python train.py --d_shared_expert=0 --router_score="sigmoid" --n_head=5 --n_kv_head=5 --parallel_block=false --init="uniform" --init_std_qkv=0.0406 --init_std_o=0.00797 --init_std_up=0.0406 --init_std_down=0.00494 --optimizer="soap_variant" --batch_tokens=32768 --doc_mask=false --train_tokens=268500000
Below are experts of layer 5 (counted from 0) of a mixture-of-experts language model. Rows are named router (the router's row for the expert), gate (a neuron's input weights, with its number), up (a neuron's input weights, with its number), down (a neuron's output weights, with its number) and show model dimensions 128-191. Each number is 128 + 32 x the weight over its row's rms, rounded and kept within 0 to 255. Numbers have three digits each.
After each expert's rows: a language model's description of what the expert responds to; "gets" lists some tokens that make up at least twice as much of what it gets as of all text. This comes from a sample of Wikipedia text that the model never trained on. Tokens count by the router's weight.

# expert 31
router:122157101116099121152172133128138105126098130141105169104141096125151122085098187139130102198137123090142090154129105083100091116183151136095174066103119152092142093130082147145171090086087124
gate0:115149101103148156180146154127134173126146147078100169202158112123084138114147130143186137174091099039113134177172112130122169143136134098107182155112110115158169190115163115189069102139144127
up0:153073164190185118169116147128118131126152159175140153086147074125216126143115162142114187156163082120148105129191150144126083133119120157195099142104165091139122136106093131121123137147125141
down0:125146097144157116105147150153101135202059146127103130122116155106139121169166156175129141125106168102102107095118117126126117141148153076095188077129106120139147125175126070083092150139154123
gate1:153130114131114122159141165086134127136160106105116187148146182147136115161055131104120098140058134090177100136105082066173139146047172099097152130093120164151159117093118184149168102086111196
up1:119112146164120068056091133188109116166096136136122095117083110108074093088104140179094143089168109159103141141123156176118059097164106128093122174099177178059115150119142125119151106119114157
down1:138123128133156120128186109188108166130136091104084103151115142141173153129145130151121115145146108122097161109085063131085118108108151109138085169143066119172152122142133091091154145095162100
gate2:165140135122114096073143162107107168143048139152070148135130129140115109088177134139108126149107093197131132175153141172133122021097142134108148117113082151143116093066124091111125086130105136
up2:158124103117094093191166139119124130170152130136099165143118105092120129131144065083149127118128166203068106112131122164113117130132177052098130182119154136107189125149107114141120123087087103
down2:118143107118132156164156132183138121169081109132148061152110071126141118154147096142120138218087101100156140133094090163065139182123111126180090137103168125128145152207144126109151133106121118
gate3:196149181084185068170183100151150069117070114112147116148159149103120107145168120128128099125102138086074104059135075111054098143124107102138079140136127167070137114096179115098178163116105098
up3:081154078125141138068107151113118102183182164189205119142092142156128152078132072179146167110172163121143165127124196144160192058123128121179213170135167096084153113154069106196151159182076136
down3:124111113130134137105188141141155063194166103132154138162112144078130140092107116164115163162114086119139134139157057147141120151117132090192083190051059119077154181129163100136153125142137130
gate4:152173091119081105137198120109161156121087085129131151149162142138128139114136121115150085118116144147090149113149107168135197122148143134119142125129189107103100093158113140152118095146154130
up4:129101088145132102135166135100129167040145148104143170102122150138165150142158116165061093163139110050151091115163157170150156133155106090071162136139127126103118068097138130118173078127023132
down4:099108106115191206114056136059183122146123115109153155099119095120135101077142094138129123146105054176179097124096090157124144144120163049088127155063167072167160094136126111123117162132108107
gate5:127149128111057108162124124158127103146141110126103100113072157171158192092106170139080138175176125126120126151120089111153043115134095143125169091158124127144073135094149122117116071157099127
up5:099115063128163206138134130085145154097142088167160091113138130140113183148160127099164189128125125128152170112187089095131208185160159178109112107117109051091143085119131096102127126153130090
down5:126135156168129043158121129109156063158113174110146194152136112095154073128139072148107152118152154118159062158134094133108141136121136134223189112200198180116169120121156112115153167061078135
gate6:120172145150116114118085139089114100154084146118131128082122110140211180129143228104141114198176146132161068119126152059192067165167122098131137088175156125112163209170128117058187131128197125
up6:095082117117154140123130152086099114096124090108111147081138077123155093107077123120128195144135113123164113171120179085096092177182114122158113097173109131124133164158126150078177163130124075
down6:138129108129118147115149179112173124157143145111128138132191121121124137120116124140133094111141105164145122140209093136121124098142090065134144156085102095116148161137147103119145063113081143
gate7:102093088080108144064142116115119120084179142145096146176111127168139101131072146186105126150103157098152138114123163102135112155162099125119143092145109128080120112168135133168138056126118043
up7:121107165177188151177132148156166087169117169139084121152123194165088104082127151108048112062150132095118148165127115127144085087115116121102091102107121066144142153072060088124133102127140123
down7:096120161074089170156156075151164084140087103120141119110154144107100077080109102160079107159165139158134207141150094163155142178161106122137186146146105119152095102146071159181102117117089111
gate8:109120173096110050120140126137126141126156122145144148072082137114139142140185076117161159159141078110159128080099163093195152121127151141081172126137100161135128082121065151117180149101126149
up8:123056110140142175127176173140138090110099041134170144053153183127118123148057120159182182191147133130137071150094130112100146138118100113165142123137121088106107080121128112189144118117082134
down8:124109148116110113096138109098079117128189133180101209153134197202145111169188107166098107077182075131119157069160117105118149149113158136107132124137111154169127156165107152123165134128099091
gate9:068143154105125082128118200062160122108124143208100152112099121161125133148134121152108180123127130165134116155132168115117148088106089142113144101036144156101142145116216176095122085138055132
up9:158123105166141060177128066165162125129078122138112123110121100126121068091178114146158171107101153122195168121110129099089184097115108099138117095133137093065148124112103191106171146096091138
down9:086119149122141127160136126123081166098163137144159161136080148076126086110100145085140114143202172096118153126090161113110094193151130147120142125186167135172091193137093136133186169179155157
It responds to: Closing quotation marks, apostrophes, parentheses, periods and heading == marks, especially at the end of quoted speech.
gets: ".", "\n", " (", "'", " \"", "\""

# expert 6
router:106081124144070153163162152126171130125120158114132139121105153121129109135110149110113092150133122110173090156094110072155102085126199171126159084082183178072183116132110153146169118078053132
gate0:060167161167105201201116146159136106074183088150090192069124128171080112168117113110085140130147109138177102170124131138149140132123146165097152075137110129108151118038104101060146138148128120
up0:102101141133148121164128193179143160117127080169128146085096096128072105133129109140175143106119078074108044127085124124128159148084109157118138163142130137154090100057112165132121130118134127
down0:083151084126162203102138148091116164140108125105125102073129144090114124114138120156095088155118167038097139134159162120160133091088133206118142106065111115110080167124104127155141134164105134
gate1:089139138111164186168120152111130108103141093161135108160108165182162100155137111135130118095113122133177134154109085127189132119154057138084116155133128130082143163090070153115119103113149151
up1:103117115114202162163138171123090101074101125155169065137142152134123128158158132130132166104154172104147131201100129128147169129123127141130078116144132140118118116113190146066100038180148202
down1:122116188115144178127116117128124131121101140123146096109135132212117104094096127158124109160124133081131130193082162108100119166098102148116169044143103111145128156160105120092123119142163107
gate2:148100058126132096109146122126134191168131170122106118157138128144121059136168153083094146172144155125145085119115103165154187107095098157169152092186173112124182126111134090112113170078104094
up2:109095146136084178138088120097131128117120116088066144090147148167135205128129112152060089144150142098138108113116134072104115108144111110136128160119179119163138149101172132098110138121161148
down2:093160133145151037110120125084152132122157139126098120078087103069153111095197071103095130172129118177123151192149119133170152101109128077174162117168098131048172088141123108162189134161111175
gate3:150136146106124139164149145149115147136075166085131206127112123135163126166119098134172161106100100136121060185107120152154184142121132140138140127146119189142086139139129144187174172098139141
up3:068110156136134169070147135135113133125131133090160116158069121176096165142093137092162056148121067108158134169128134084095107076127129131139171087114107125096140089087060117080089109118120122
down3:136106182111128095100155163100164104119067120113192175130141155016138127110125054158118132119102137157145054136179120101092154157172141162135133141089064171108088122105158123152157188144129114
gate4:058106074153120140108113103187146137120102066102129128161114196096134119101126116087086089121124142121107129121103108067075150159119119062081107133150116142096103145072213160137183092056071140
up4:110164106072113127074093152110151133146166133176101140142128134090134170162154196174137130086138135138143186130162134063104119125186169141164216131097150125137180120091235118101076110142144158
down4:132113100107126129165152139089165058175134100120117156131121147135080136134145141127097141146171057038160135061143184036125105137112077183117097146116123144144150098116119111130101114069106136
gate5:168153132107162176146129162119132086140113141112119135112146186190073104112131117118128129154131131119151103158172069087120036097138117193146084132124131167184108142194149149091109105175150133
up5:157035161089090136097059161141120088150086142142177089125170113105101077114146108128138129135151145055138179104133177129064121139134174158112076107143124186090124098145113126073179141181204126
down5:117132140128110161118137135107193115106155136134194132131118147082170136121099106157191127096136088163115140131176090148108128111203176096162160104128205172168106084069163132128159156117146118
gate6:179081101194170128111153189100104178135189157137101087181163168098070152098169073122115150117161133147105123184107183134216113095127120124078118110074154162085135124140132157132089117132160122
up6:117110149132138091114133093203146157092146142178131066207156113086080152147048136112177182088118086141179155159144173145115143089066113112133119138075144169182145108148120113112157085111133123
down6:109145120110109140146093109141137160131122086125130182042206142164116120140112177103133094108146164133144115134075139105132051098110192065174185146113124086143113101061133081125195149088132082
gate7:077144167166140104096106178131071133144162117112152174202096127072113048183144098115150095093089129183176087137090148128137104138131084210102121108084102168108178122106078133137082138155105118
up7:207186108118059097104155111196165092167123141143152086131092105085225095112109174160144080117126144179116108147119073117122137110111108147107143136130096061123101112092046144123168141151132191
down7:160066120101112156127107080104167116119113124112161152104101119112117098133121170134117113147092178113133170135178109092121142108127116122194170170091149153163130158167117145056129111181092101
gate8:129144140099090124089150147226137079060103114149183138149132114147157125103153122114167127158136200147107154189149134156055192154180123117124130115115159160139156107174131057134187093129147130
up8:061107142135084144097147129172137020139106122134103175177135131096113107137176151118150135119145114166132114129179115186167146150120148190124105178112146207151193086099104130116065108082145128
down8:109103106129063186161096108218131117138139125124132130129155106117154129112151101106123128080112162182107111159133131119085110151085187099191099133119148150153160134160141138097125108108133131
gate9:095155113103092137186111138097121076115127123152107125137149152114161223163098107112133140131098088076116181125229078075127153139120132110148114127155118167103210114185124147090061128151122138
up9:123102103113149123115132096122122218159162171085171118140101123104117144138089117147107090109151214156097155156145134093099134123124101118201124140123156097112129176148083228165144115172119126
down9:098152133144157088135124134112157138111180066105128217133106164078147169154163098151127113090108112066062160130182149143085096125096112123173145111127165125125185171117134150077136138153120147
It responds to: Opening parentheses, quotation marks, slashes, dashes and section markers, often after a line break or table pipe: (1953, "Online", /collections.
gets: " (", " ", "\n", " \"", "/", "'"

# expert 19
router:130106124171105133135115181184113147153097077184119148135116090180115079129201173174148123172148068120159131095232093132120047160112167177152143119070165135146145132104113150105189085090130119
gate0:148145132215132037152095145146140134166100106167123096092090146153128143136105135151138096168118118156055069094127072127117110153102153079130091091082083105144125120100123113143170118072171173
up0:115102180167067134153128072022101084125132128144145068178098105157110109189121155099151115115154110133091153129113109126140127122141120111093148167138114134088141121114149160111106112127106130
down0:197106169126125130095176123157195134069090107133143183181127084149080128058158158101131106096106197162170079137161167137122162164166149151125132138177138153113127103094121137112115103143132127
gate1:067199139149084055124155107149126133181143119123143136147113138239125071167166106177106115158137156135143169195182100156126087122124102125205088061111114100098087117092056109102167118093130161
up1:107130152123127125071111151181201122111124152192166129110099113126118169136161108136132142071126129101139151248160073180150134102127115170146109119092179144150160171125156139136143144124120090
down1:122150167127101126105116106133103137172169143127118124117151163172119135110112096188079146149093103096118125167118136199176097100113136135119105137130142166117112168102118136178130124112088107
gate2:154108196105093104135129130077093138108121127134104083168166171124062114083163162087134092187137092115077149152135147107119114122083141089098111061173140105069158152104163168095140098065183083
up2:178137201151146145161146118130143178128131169115064094129124122118142076143076104143148143171120190150075108083080128144160167112134142089120100112087132107204098048093108127218144095071131088
down2:112095117136082178095088097143179162133131159149169132113136139146102128121128179098164126084134139083063142124138156144096161153134139189118221167101119163084082184139167130073104148127151139
gate3:092062108151123146141195112079089117109074123132178119171185110179162100083134190117096102115134193123123127166166115158118114134112136108143124126138121132154128184154112100139114142098090125
up3:145166122184166125150098131143184112109098164126094127078114156153145156175139118102165051126124169161142150109115074138178101143086119138102120115121126175099143099119097094131160157179129127
down3:160161158153108128142105140167084163178122127147112090187067080151117168147168070090146136167127100147152126113110145085146130180112113141112100072073132106114134177111193141059181108162161171
gate4:171147147119151165122148136172128112134107075183141054154111105168119122118152144162120114185160135142139116129131096119154124107091068147113113099065077087121067158110095090154084068116127107
up4:136102119121120079107108109079135132153102125127143114096134087104138132117119121085166106145124092180158125136173110152042148145155138077148120118171124080078126095147101151132072146133154110
down4:150182142136144145150100161145133146206091104127153091130108092185134077137155149200107105189150153120111148136167100129122129093136178110131099139124124103200118145129098155146166100091105180
gate5:147168114158179109126110172161141080145137162099121119143061114141120151144191160223040116126129124087076177150141133128192141111090121128084142129109161188200170180048124175072128125126130138
up5:161094152152126097091074078077089107096099094115181123122102125099172026157100124095173169123137128143146117167109110121102124134188095098117143135095119149130114081111119167155191135183153144
down5:075154142172143074103097086108144124103124090142151083108136138128149134120160138152132111077120139173161093115176114169063107168093162133140086075115128162104132134056132182148139159106114086
gate6:138100167096100094095171104120077076162185178130088114085072143165110100103113178132099142154147143094103060086146190131138105128071120107130085079113107143145117150071113201119129097080150140
up6:108150090152098156166154137112112107111179146080101152106119079091062117105145137157146110150150106124137163112149126121141128132119107086142109151108103143146083094118103169112065126139158115
down6:098147158155122153138151114087149012106133146149146127067081119136139116111156093080170175113136082080146122096101142166146140123111126064115073130156112072204118134124150112124089152102111130
gate7:090147156148129216102128106173085117094160070173151120121121089183106143145096158178169160163089128117144146146150172121134130115123130132120103136079159106086161107108149114102213097209090141
up7:181116102153091116119121101089154176169141159116155096182154147130128179201131130168049132135162170140129156119065134101105137183142118139170114136133134091154136095089117118142110112154169131
down7:123152137139176157094071110100129128099063098098104176104121118173148193156113146181171105075117132145127103081161098184137119109130080126129179131141138167107112116120155095147129121178122125
gate8:119123136225158166121108145169101073136069125132107182169200111124104092126154085116133144085153119125109177079127088115092103171145146064142120123144071141163164149083116151101182170163089109
up8:177129165120129140117150181167122154120102204120190089139150104150113114119154137132109126078161134130091128128112114093151123174140116099116111098108149098098142128130103137125176102101137116
down8:164131110154161110116146121104141126133113142125088087123143079132069093117126107092157116086088108117166187185070128150107102180110124095127077095112155112119147093115088113165162128131096143
gate9:107104156096127077159128130104129107176102099083112104165134125172093107102100203115089150159071094111153141179157103191177083154099093141155094137110103147147121125123169146085151100074166122
up9:120096107172160151134092174121097168101160021134126154133123169153086091142112151066135114166134111161133103128157124166170142109161093092112123106113069171071126060115154070137125148112153162
down9:153166106118091132164147164215076170125108073132127135093110112223109140086139098131118189109154190143149127160165085129145088118207115209082157146117069116092119110085137147129162097114103082
It responds to: Commas, mostly right after a name or list item in lists of people and places, e.g. Jenny Bicks, American producer.
gets: ",", "),", ";", " (", "\",", " is"

# expert 38
router:127121106097113157126173191166163101088097135106121191166135134147190081128151186140203161126146155122129126148147102149143099120180172145123128095115152181119160037074145133156109115098146168
gate0:124116150090128152155126056152132180122121158114103141204159144138114144129154157127151181126118173158162125063216130105149173137121192162101166160106103162112146169086123136221118070127148179
up0:117123061095155096105108129065065126088115146108157190108183161121109094122083160149121152098125174158137142170134117165146171216121094154140112146241097083079134085155165126139129104167093112
down0:123088136154119133051097113141114155150173100146154116194103101090110120157170082189097115116170115138105107138178116126129143146123063125074170132115132165091178128100184064113099129202098172
gate1:192111152097137146146079224131117120105153138107164144122178090174118140150156146078129152121125201136121063105157135142158151128125151093163139092115160125099101069064137165174104084121105188
up1:131125160078144125126134149137137156092156100106244198135122111167090112162188135175096133106101114115113071145144137083062163119116104162102165121171149066113097145086153140137125109156154089
down1:190123131110086132138149120136095051135171045133113128141111118147123144131126170094099154169154143092191116098122083176184092129114150186102164129123109061108169180112134078104115155115217138
gate2:168151134122137155087136163132129115121093129116152066186141091132129117074106120128216151131168183146112202182159175151132155152122116143082132138120163122070115119126187108112070131112105113
up2:125084140091098145093155176192159098123172133131166124140139086121130121141108071131179133095134149111119134151110148113150054125113099116126112104144205102138107126168152110139137093142125150
down2:189110097141091127165109197135129106126163136069149118051143138109100123144092116102108115096138105139106162110122190122129153067185100143121129240143121089103125129109148114170080101174141108
gate3:140128119134158150128133159143090140144118137167151124127077109124140094172112111141130145118130177164125180127156121104109153093106102166105128114131106137116134131111144152180126160200122117
up3:077074187094117113129176112115101086116108122113086146156111168087191124143138189152086094131182131123113135110138177169147125122133140179187131127080169141092101106145045097141148067133152127
down3:103118133206090146092172154153113121194104142159170085146121087172131095166132130080186075131228123136124129124149093126106120108124066140122093142162191153173173134079162188186110120142125124
gate4:116127157111119168149227193052131171082148082115088103140129147142162103157051136171141169141090161154096125214109153107156138139185153112132123161132103144086084115082128148140137115130135160
up4:103150166148094163127186196173174103151118111135131151083144160118142093132137123117136140109135108097154107135177216156142072154178145081138128184092105131139168111052104115126134160139105123
down4:072125150104125134085098143125076140153146147085134159113127143138163140198106130079184155175084057154105185151071109112069102152115093206155097159160088148111114083125171125182115110176171124
gate5:120154115115148132103136129159072098177128117173184105125115148117113146157100162143071093136093162142153150089111141145123125115170107142112144129102173125144137110119095065111107136157205108
up5:106165128111104146144219089070164108113110148126117084102140125098130167152192141190199150141121132094106136107082086155160193137149153100091144099115149076046161149137092144146136191156145126
down5:065167113141132133105160116113145117184098084090150095148148147139105118044139111129198118188109189108092137122145117187090084108081143089148059107065159096108121134094101130150101154069204124
gate6:192132093151143114095163209071102131104132155106151181172089108177202139100091119092167146096142150145114148118143137128110139133171162145146133139135154138126105080175084133159161168165136126
up6:167090123156105104075178189128133145101178110105185110167111150119126137127153152124117136127137103188115129130130085116121127078186144159172180173097164104127154134155165107115149146165155154
down6:143136098074141136139162112139135084098114056107067119157161117162117155094182172129126084157094076081109128129132097122107145114134130168074168131194154132155149096126125123095091094159080101
gate7:075160133144129173155157136108089109108183124185187068106084170096146159055139135093089110056178136174205175129182120144144102097122153190160148065133123146127172178161127127092104144120090177
up7:056166152111104198184110130160151109109168073138140085164084118106182129135059126197047167091158162117143134135099127144148124103196160104138130146154105087106166102169162173100158089108071198
down7:147129124092149163100138127145151125096164065134103137095083159156133132013150153222134130113141132126135156086140136108154112104148171170193115059096121130093156159152079119123112176165119116
gate8:153124194155082144096154158134129153100110126140144086129115150075171118094151127195161138150183167167158099126140089161093116117104159137118166101166187156144116100131111169128131081137169140
up8:147115111092111136106101055137107141078144067153079135125199125140128084116042125197091075104101137114151144120143085140097129184151157167158153103149070136149134150190145126104148117126130161
down8:106141102175162161141184114151147148195132147125166161180150114165116119147124169099122103152141133131130155097189077158155166120135117099108112082121167156123098133118153162142134149114118120
gate9:156063155100154134107116128118131115150109121129166164069103133130119192184124093124086107177135100150088127120106118139126110135183150090139172162145096168154093169111121153113175126099105085
up9:084133097132124169147136083094126118123141118112126051129139109144130122101148110157161154147141122128125133141105089146121103152089105127147084150097137133137142099098204142079136152117105084
down9:130157133201117153152158166129170095142146161078147121163105114093071154060138177115126080086181125098187143150128135165113099125105143120106098133105119098122122183128183169152082175156130081
It responds to: Bare spaces and opening word fragments in tables, lists and election results, such as re, no, un, con, e, plus single letters.
gets: " ", "s", "th", " No", " In", "e"

# expert 43
router:159132121089144152091207155112190162105183162190082114124059178143181110155166152160133141087176125116166079115095125098151152125135131153108193110148121191139085119175134144138128134170083087
gate0:116124119126112125114148125138146092108136102162142104157114127132202113156153098166102176140119082161142115154139130109138107100104174114130185117102086079164120096096116144140105134156110126
up0:159112171157035143103141058160156093168147152151132080171134139118084109127085134103117109144088103104104156130096131129132206140136126172122206141148159111169182134087151119157107156048143059
down0:139120137078102119104131170107098127130208112104115127098074187158141193153102120097167136132149121093117110085125177123117117138123107099092174066173043138130083093139117097162079079140144112
gate1:133149115116187160106152132096164093097136151177057121108104143131137129087199134134140176086172144091165135076130122095148146123157153137125174127109131155111088083161141127134146156215103128
up1:080111101172100120183108158094150121161132139116122192101120152115164121113158185065142145163182131132157189059193098120149148162156117148109152097089185124074149051138158075132126090146118131
down1:162076000155079165126104150174109141163111109098185140161134078145106110132112159164139150187106147097159143124192089125122076123142150109159044131154112140125200106116117115163113144029138154
gate2:134089172110174119102150175130084120169127142123112100193095155166167159098136140093153169145129092181120113076161112097149094168188097129153156159131169178128079123121159138077129110097111136
up2:135167161148153114161130135174136120101107162110195162167183110106150159078122161117120108090116183069110097187158137145148098144104148128085116112138130101129200099129162172123126185154120135
down2:124084142108100171116120081153140048161066083175123204144134102154172130060121140164137106125115127121156122143099097090117168199104107128130152154108171120138160135061127181127107101060165173
gate3:149091121133079149102105074109169116091142155108135116081130107165185177057091142115144103085175154111124137112149153096098174113176110118125141092126093171098201153143186153137159137103114127
up3:125133119159164113115129119180100181108118138175167146159100088143070091168097119147094106095103128145108107113072109160189152164112113127080080095104129092106115131091097129160142129121149142
down3:132084155172065130156112170133091120180134166094205178134152149089155120144116167130125144092179095129108131138142162103168139146181113146138133157112145183138121185133136086099100095098117138
gate4:131112063114164181124180171154127093113151143203094138154104179127151120121200144146104144119186201115168131091097095112156147142153146164117168116107109169114034072133151097155126120172076122
up4:125164128060113122111145150109147075153097121121181162153123130150176051111138177074115154145161154137108100140118126145176127117169145195159152145141172127135134154102127113115087060146146150
down4:146136067087140139132110148160166153160109132186059142078092155100125148082118141187181138091101202125128108083126122106137211141123135108115090101116101161133046102111151107127155139220132127
gate5:119076120134107053127110141137113140057087181125125136163179151088171098169130195139130163109138141074127095101118148066118151158095138143122112136123111202086142120123105134108141124144137076
up5:142145163110144148159147139143087148213095149107121089151122123118110124151115117153131150157190102127137131160172142112123137113150120161173090188209150123140126109144071110141128096073178099
down5:142145186118132095139138131107148116137160151104080144109183225219141123121147083101034161125157118130127128152124133162137107077123096150145145190101140145149110136123138140139143040203166136
gate6:085087087094046093133132068121145090101121106133231159114150167163165126106136108122095183145142146209103079146060161113130161187126105189074124137127167142085176090144138135117151120124113155
up6:142110109078113082087195115070126128127134147152135177157095133127106149024117154136130161175152125114089115178132134079141162165162089182101089151154149175101167118141112134175145126120096166
down6:116122145110133145090158102083126099159119147136119143174162119183077167117082174145148102139136161125152116172153067156134133153131122132117109115154122064139114132139133135147135138182113174
gate7:084151154162060127100098161144130078091156138095155084151173181096124163117092166115089096135145144148129107130142122125159113142125140102109151156129148189183086147141131115158216111126110159
up7:099119139114151149112082130131122024112132079078143130088166150072173198139111125090122115170116143070119177149121119143143065148206167081148094143143157141145197145166167118068122127096163113
down7:113113210133169134149188153122112081131109155163107112118115147151131123147118170110088113123181176107140127103125159168104102123133144161141109160130164099152117095097052153157130128078101154
gate8:176109190133085162105087135053093127086121084094062099159147099153152144132103144112148050167165077105149163069159095156140128113154176147141159125153120193088178172091152100133121142123125154
up8:177066190090158121151125138094116140156120138126100090087022093153138120141158131122079108119166102121127115113103123209133087090178140133134070060118126096153110106109126135085132102139116170
down8:144114158129126088143110089179132152067047156161125140098097239125145132122173095129141109177139126068141156081109131178149137138149140120096128114115148141122157114109155088103146159091162108
gate9:203133167168148115113081094094142109127126176133113149114093107102149174169128105162117094114137158111158166110144123143116131157110127111186144076164101126097082127139137173123171087141117084
up9:130168182135082089197096105151104105150082133131125132141125103151144126117090134079123063088144067142112117097074126140156093078140113116112057152131076091126137152080083169156116150146142107
down9:136177145159151103140156106119104124153078135101146168195098122112129069178124100192086094114108073133100174137106083095132101086104150111128168130132155126047157136134119158139109120083119096
It responds to: Line breaks and sentence-final periods, .", )., ending paragraphs, table rows, headings and list items.
gets: "\n", ".", "==", "|", "=", ")."

# expert 5
router:167065066075113147086133136148105077135154171127090206129122114156157103136143130125110173121148167096143091138163153136119150198195157111191107128113175138110188092181062181181131141114119149
gate0:110134132098174139147121122073178150159143184144114160144119119169157103151136059144117194122119126172186121154096150140145139176147153145153182133121125127144154096143107133145119196141064072
up0:051184104159087125111178151108179135118208142054170167102133169153135127128110106141169151008151142071159142097122105127160149161091110098140139096137124137112035151149183130145143172158074114
down0:125088177177132161146096226149068138127119101138163124158160117138135133074090164100161107115162199082154155057121144105117120117113105129168135086218154111170144159157117160141086122076098083
gate1:157124141104131132111139159166130151121125169104150185182170153128182191139115167123155167134098146076155082111144109101112135129107100146199069096124121104101190069142167161126167135136167075
up1:121150122162138127087123131161117100111098062134099159145163092138116077106120140143165159108131110186130124069165136139150124145101098172105141123139144109118143100141148120120118137085097127
down1:150128097143122108110150163061128130098144152106192164157120137115163163170092163122085135104123149103166179134104127139160165159086209113149110186154148092128116080126166139122076151138107095
gate2:149049049108176118127129148118108123103123133136110112081128205133170134148106149070156135140149147116107155195128163132215191154167145150081121129152113162126148153153111122176084165171114211
up2:133082095124139179078117140111143138097110095098039161110074096196143115111134142164149153159156174111070161176207131111183175107118139153181184126125114134141149171100128130164137172158122128
down2:097163145087129111166087136127097115109141107184072124210189108128119136100120168111168124143102146160127113056089150099147134169125101107158108167117111127114123075104138148178146161156184078
gate3:101117074094131085154091153115149101125119118122142156047166097128145155117149152139138177123097133110144105100115126098061118188124115082156133133145162168128138143178099086119136115087169104
up3:115146126123147137157131102168218139171091118116140039150144088100106103157105195158117132151169144148190118123079097129107162142162130098105180143128155144140053073123147099154149217125149071
down3:152158129152118134041124072120108111137103255139168207162092132109119132156094145124123113095142107087109105112143109134122118103128131162126116065128165137081155131097113115111124140140148144
gate4:111103119113117158102075126125141067174163191069102132125142119105117137134120079153145201131146104104126125145126103109152157134206146138128135115116104225121066112159103089146131101168120178
up4:063139142154066136064191158097144090107105148115088136162141101198119111106102119106119142123114120148094096204152126094114104106138156160114080102109067141167116116102131106116091180116114096
down4:168076102113171089102127084124151032122162134123125140066153144107114124104089131170122148151164052129160128070079125139147127134156102122131127131173120133096090201115106122113104108135072146
gate5:114167181171109086141139122111143088128160141143193102128126149136063140114090135133046156088130163094134124109133128117132161082101160120106150145114112109165117109091152099099178078163154139
up5:103121118108126085167104143102094073215190102078146150058083155158157117116125098093156068134105148093100051058124114106150117134150117119133112153161088068150131213180148131135125184182168074
down5:069106099096134140155156123091120048156121131149155115070167143093091138125124083143169085166142100123117107151162135134138121146107076130168149193145159164186102156063121144076114180100149144
gate6:151137155088132164176086128114122110061178142066151136220108155154190217099138161097155137123099144072109075080162082128187150122106144138083128110145125125139133123075148124158196088134104130
up6:121137118118073083129132114152097153186157101141059104169102106096139135128140114145126111110184184111122184118133112229101172070118090097139195088117128113151184145075098060119134114123136149
down6:146060199144121167095122150124152181145060139128118135090154124173131120122184144073139126079119087153060161079130127143113157122145123083105113111136195102213151160148138140192119107150150117
gate7:153153088039162146086153167083124092165207107133119107130096108151124136157113153116121202115143154131142139126137142184146147200166106142148084096153144123088074122098175119166165151177168130
up7:135098158104088154147131094045114146137179119122131154121095111093121167159108132128167167074144123155123096175110104072181091141182149121184132089224142092166158150144140162102151136128088121
down7:110146126160099148069120161138139124152172089072154118114122120176106193158107116160147113149141121194098117125140134187097164143108120135200165095136123091099141190070126126083162093107136118
gate8:158098111140163183106118115108167149117086119106099128112087084150179148170077101092133162075167101133155089158113140146182179153132146102107087101187128085108149068117104182114122113120112111
up8:103153092081138115170132124089111085128107165141107124099113135133101136153088116142114119152156074095073095166105120176183136138225109154088130103081081120158096099135085133110058114172161179
down8:178090171067098137101156104176154070141133108167160134127189091141121136162174120107165135115098128085190117107139078104052118155117187163119125143170093129157173075105143120172210144061155095
gate9:160077042169128128186098097134119081132189127071114110111208163188141121088104170132141146082174099092108188151129148124117113158135125087165183150137116117179118131168117147121112099094088113
up9:079156111130146139140168092029162187178138129132087141109097236123085140105123141171187073194088072198141102168144136138145133112166143167100135137133175115130124178123117122108127152119117134
down9:145149128159106106136132134137155170110108075115116125140164157176127097142155174135168097157162096145135164087125112124141063131113126127110181160162124194200133123072132122128115171155110099
It responds to: Column-header words and line breaks in tables and lists, such as Total, Seats, Member, Date, %, plus section-opening The.
gets: "\n", " The", " Total", "==", "The", " Country"